{
  "n_layer": 20,
  "d_model": 128,
  "n_experts": 96,
  "experts_per_token": 4,
  "d_expert": 32,
  "d_shared_expert": 0,
  "activation": "swiglu",
  "moe_layers": [1, 2, 3, 4, 5, 6, 7, 8, 9, 10, 11, 12, 13, 14, 15, 16, 17, 18, 19],
  "router_score": "sigmoid",
  "normalize_top_k": true,
  "routed_scale": 1.0,
  "balance_loss": 0.000382,
  "balance_bias": true,
  "n_groups": 4,
  "groups_per_token": 2,
  "init_std_router": 0.00851,
  "lr_router": 0.00102,
  "vocab_size": 2048,
  "norm": "rmsnorm",
  "norm_eps": 1e-05,
  "tie_embeddings": false,
  "optimizer": "muon",
  "lr": 0.00724,
  "beta1": 0.93,
  "grad_clip": 1.0,
  "batch_tokens": 131072,
  "seq_len": 512,
  "train_tokens": 701400000,
  "steps": 5352,
  "dataset": "wikipedia_en"
}
Below are experts of layer 16 (counted from 0) of a mixture-of-experts language model. Rows are named gate (a neuron's input weights, with its number), up (a neuron's input weights, with its number) and show model dimensions 0-127. Each number is 500 + 40 x the weight over its row's rms, rounded and kept within 0 to 999. Numbers have three digits each.
Before each expert's rows: a language model's description of what the expert responds to. This comes from a sample of Wikipedia text that the model never trained on.

# expert 29
It responds to: First-name pieces. Common male first names and fragments inside personal names in sports rosters and tables, such as James, Jose-ph, Da-ve.
gate5:515552495481563547509448454455482558505511424447498394542502436523451478506498481521476530491470545529496560448486518469509520535551492584522477508448438467564462486467429464566432498487519537400504499515496456469591518535508547499470590444469413501502521461582465510500546537554492535510459479498519457460505535554530531524527506489438495518478446506449544516565537460495496519475484
up5:616550472490521445504465491508524516550560539575475483534511516490464489554475480452558540524531489501480547537540580491443440508506461482476500463537501413469527526462482561443536608528536486475502468490503556471549563489539485462490436441457459491482497513510510443523496479496467511522492498530517502427492556493452445471534519422469535486502499439438538556482536558570509548418559

# expert 20
It responds to: Second pieces after In/Al. Word pieces right after a capital or prefix start, such as in-dustrial, In-ternacional, Al-banian, plus US state names like Florida.
gate0:486501439505510549522483482510476527474471516457485518503495550488452487477528495486503439546515552441507492627393493498507487475538560458520457464524531439482485417500467404496420554524529476466519486483456542481509537522548467500477447465386503514436422488513470580476465521469557479462480511506534541420461505553499501415519508546494446465498490507405515532504494508500479461555476
up0:414457448493541584572465478461441556485453485464514460472481532474499499474450459439409493468525531419517569498430493452473472500487432500499480413541499460529475506530532459474509597503485495480503509490523537470530486511516484452521444455492571508548523535499451523447525445487569480453488474499600521471506564512464445493479548522464503443518511463504542480543559484521578511496430

# expert 6
It responds to: Letters inside acronyms. Single capital letters inside acronyms and codes, like ARM, EPA, ERA, GK, and unit abbreviations such as km, m, L.
gate1:498484529496481472520512529573479492492393493493514510529502528481572419542422531537565471439511452512492513466578541492543457536441512556505440478446481484358516525532482487542472500470517517498529538495567507488431565518525472617548460444514422459482492474565505533490480506473478472471517499513442522497504458552493434475497456523453533521510573542475521477510537500500428526516509
up1:454498508495546521405523482437502465455447529497560504540551530469511410466462513507452532502448553494460475443467480422524536527492458531566426516523473449433480470506500521432493428499460541537539487456536450532459545501459574503536459514537458484506537493547439480383486506535412551507479481491506499529490522536437494516484495555462432570479524529522517545579503545499531469519511

# expert 19
It responds to: The letter c in words. Letter c or a c-syllable after a first piece (ac-count, ac-ademic, de-clared), word-initial con/Con, and capital letters inside acronyms.
gate1:496491518505466556476477507510457476590462508554542478475485491493553482483419546483556496451517447495511509449541568417531454519426569530513478530436519471492496516455552558526449463535482460517490505471564473551492558565539503562519529409549473484461537462506489479437514516456492408513475549524483481512490489531543446448551446500470494529460528593550506580472505509497469535586482
up1:505491479521559537453552471431522495530477533530540458477523542426516441466515528512491494493432545491438467487519511485544583525512448498550530524529530530502478492464536493477410461536452473513503479488473499537491563482446557444541468457505537495511469543501473566510550586561497535501482553536512434502509536525485553462490538583486449513463486514568537605552519526520446381562540

# expert 24
It responds to: Word-initial capitals. First capital letter or syllable of a name or code starting a word, often in table cells, like K in Knesset, DF, CF, New.
gate2:504530430494566546472521519455526446476485505494462476491476512534603572535565511591523537492487563497592460500522533422507492489487579488457504535471472472509453547535524519486555505537501518467496479491494514462461423557506510501507470467456515467431476478587547516523611574427550489520489492498482493573467507520471452444451450476441480524519554520514455447467501465545445520466497
up2:467505520548525438533529528510502400462483517495462597513447512575485522503519540459478425583485414511489481495556452477455532606496535534452460481502452500435476546525555522530516491514441583435476507555485528467515438531516519441508459554461496442522508478557533529489459478494522471525545537438501449476459523524462563573467456462465512472548485448480484462477501530495458531461467

# expert 27
It responds to: Word-initial consonants, table bars. Single opening consonant pieces before r or l, like b-riefcase, d-rums, t-ies, st-udio, plus pipe separators in tables.
gate0:497540467500511598519524525460455500475445510510437418552484523518501493483543512474510492495547502456518589557412515491553474446507519495465457467499475496473481484477491458469441485529477468451557525504426532546515570492527551480478447487427574530482498428522461580476539542527582440561484484484507485478494532503580482446477511507521494493511506469388560561399499501511541518489531
up0:440488473452469573573472482426438558462470529505527444428477578499510483508480527560406480471536558472528529531455545475527487519451465457497547454528546525481470487453581528490512588518440543452481480536448473448520489464488446475491478479495529489559503542502487588469492503481537503478455543498514530499461513480521474505519517464463485580588490482525506476491554467481629504483448

# expert 12
It responds to: Word-final pieces. Final pieces completing a longer word after an earlier fragment, as in Monoli-th, Epo-ch, carni-val, fai-th, often before 's' or punctuation.
gate1:511474523512498453444538542544480492537464463530494492488478483501579486464435530506569480476464483502492464501590525465490483500409560519506502497464551504442517471491543543604483524447589493455539481460543512437490551607553522591510515504517475504448491507462512532484487553476501481549493519533448498464478483542513380457529482587508566544474512530483485477494532516457482589538457
up1:508521496464526478431539524495504459443457527436496470513574554408519493488546572542470482477398550502509525512539490487437550487512473522562474589487477518482456523512483506461468432506488518542505507530571522498538589509450593467569482511578527503500502499509504548456519559559452538505449510479545497449511535525475584488508535593427434517499445517501491473530498551535486496527525

# expert 8
It responds to: Foreign-word fragments. Odd single letters, digits and byte pieces inside non-English or transliterated names, codes and formulas, such as Okonkw-o, Tag-i-bo, Amar-ga-saurus.
gate0:555493417451541587490476456510471459443497527392482460513450555515469506549486511519456488530535541481503485527443486438503494477590523460450527526535502463481464452447535439418480532488535484531503510452505545515569474562544493446490391490450544521516497475478487617537529548535492525524475541417469494507456475505521502482498487470461441439496499484445493481468537454460439484526507
up0:508506524478557577585480476469418529508477491474532481548478481514483475514479516525483494523510518489549587465409521514507492486443471453449495466514474530467493567438561482452426567495439496436471490537393526453565468466468552506453467432486554492546530476430490522447497451486589535551555488501542551436483548520480444561518471473498467504516515476551506538566540499510512498502467

# expert 10
It responds to: Personal-name pieces. Middle and final pieces of personal and place names, as in Dar-re-n, Anthon-y, William-s, Vir-gin-ia, and surname endings like -son, -ford.
gate0:504536463483480556488501473499462523426518516488481429528441492564421527516488501513462420498514551447505487582436581465530560445544548451475544485542518509515496456507493487465401546539511507480499512504496551472522509501483509465534474464429473516549468433484467589492519528485555451546526489448524532465474545508524520469546480542469445426517495498426497580536478488450443455608496
up0:441497401483537523544449502525401547498484534525518392422545478521511463572435523525453467494514515433548541470465477500531516454468480433465556455590492519500416486505542539441463520535478475447555456507526498508463506505499469453498441487504513498528513548500487568509534440453556529450516475437523507464507548478410532558500533459441527514548522513445524540488470478507509526518469

# expert 55
It responds to: Syllables after Latin prefixes. Consonant-vowel syllable right after con, pro, re, de, per, di, such as vi, mi, ri, fe (divine, promise, perfect, visibility).
gate1:519425537496477496456518460526509517578449513514555531514531479468582469463432546522530478474542489477528456485500512467517493523452554591527481512439554452429510463473515536558475494490452522475519474453493492474481513567590525483514559449552459567500545496473504452527435519414522481451524579533407467498484523552536409450497479517520510526460538567554490496544531548529530523553519
up1:477513515505531446469518497420515511517457582462532476506533501473502483419504570503420442472453523438489481537497494436454545468548471542547498561467506467504468466527544507406452478473435503491497505489509470489440547488471604501469489541518514465508471466516447518462479513549498506516462544509515504527512519551453560493496519607431444508489475554546495552648524521523500460531550

# expert 46
It responds to: Space before the next word. A bare space token after a word, comma or "the" in running text, plus word-opening name pieces like Re, Ja, Ra, Ben.
gate2:517483470536532532451519532555531462470518535471541428522541460509510528576515504456566545487518498541528452524524515474475494507468503453533480463461465400462434524517569549482565500559517552477558477552517514529434431499513502485538484472517589439483481516564544499536543552478577505478556534514541508597433468554490491480505510556468539465494480532459413466543561530527471537434472
up2:440539489522499524452498455493525471497480512494486548514484446559479564497506499438436451478507436602491483429586445474465498600487516513407465491460505458423456533471559473531501471518520498456467470570531472443509483494529534498526453474543449459549500527571537495551454523499510507545504563462556462514552557503458519550530476463463427474537485483565473431485502555516486496520431

# expert 41
It responds to: Table pipes, copulas. Pipe separators closing cells in election and sports tables, plus copular and auxiliary verbs like was, were, is, also.
gate1:479502464473513503496537543513506564551449511486447473554540512506497475447429538546533456493491443528563471489568614439546473471464571536487471542436450491416545523566521535536473527436602537480505513448498452469480558541469488555525522499544471521516546460526439517505474544439453473543537509483508554516541504521506444405472483533508569495496483536556502492451516482503442544482514
up1:442452510480501521406558463421491500466426550480566462491586590455525465445502519497476479534423505496507525480497467481472487481521455506572484503559511448431462551521489500456520461505455529515502463471500544544525598486492526468522486526552532502544540513475517550491524536569577513520479496506526453462472491540467557507498542587472502517432459562552545492583531540505462435456500

# expert 23
It responds to: Vowel and p pieces. Short vowel or p-led pieces inside words, such as sat-is-faction, Minnes-o-ta, Rud-ol-f, and capital P starting acronyms or words.
gate0:446530459476491576505490506480474429462438503430517448506454504498487507454502461493484512497578561524507493568436537504548521445516509467482477447568529485455487445482460443463482515481472477537492482408383522546504533491457474530525482431462577504491467454491456554466504521461566484543492503517474538485419501492568552425497447531513476457482521457444446498408482454493434476517484
up0:455470470555524570510422479455384501435456465507474465468514495461567447538446471575454477484543548459532482471415519500454476495484480509513514434490454501482499589523501488492561543501484542453520494517440460444535504486485446456509502486515589491555551521492563587465480449475475519544474521447509506452512515528504431552472513473501513487510480486490510495587590486553533534475440

# expert 44
It responds to: F-words and quoted starts. Initial f pieces like f-riends, f-ire, plus I, You, Mi, spaces and quotes in song, film and episode titles.
gate0:512523457545559549484464492468485521434466504443441479541492502494469554488499499512452471482539544522512529586458512557533541474568597451478440437515468503443470468472467423507469509436452498480483496511420532510529536533475510426508437439425541524552496515467483549433544532470577505563501467446585507505480492499552531490501459522449461464490547397460492499460504482457458473507495
up0:490497463532487578519478481420498566441412460518482422515499449494508429536511538468451456500534516444493602467444605521489484491472478477541442415529565552466430457431499486454551542457469512467475510509413473511528459470491504537518450489504482527515504490497487483469498490480616467529510542433496483522512490471475481553521513481479486511455544461502494482536501472547588462525553

# expert 52
It responds to: Common abstract noun stems. Common abstract nouns and noun stems within phrases, such as sense of humor, part of, rule, state, control, version, production.
gate0:430508503510531545513507501518476521465468474458497471538462465415556504526474527517417512506515564496534480548473520553551518451520459407495535442510568487467442417476471541478459508527476486468504483474436580500488543439481517470542432528423590512468470441467507563484494531477512450493516513461573560509437518586595495443483515489465473487525488451458498537466456507481449475554484
up0:399533429450498516508440503463453501482476421495512424492446496459578439560469515491478529479518489436540510467425536463492462507460483511476471406523553477468453523449514503505502533533494511483506464565482489443476556387483514494496474495402503435534480496431471548535493501484570457497524511496566473466526541499436441508462511457494434540516477498472461475566557466522557491522500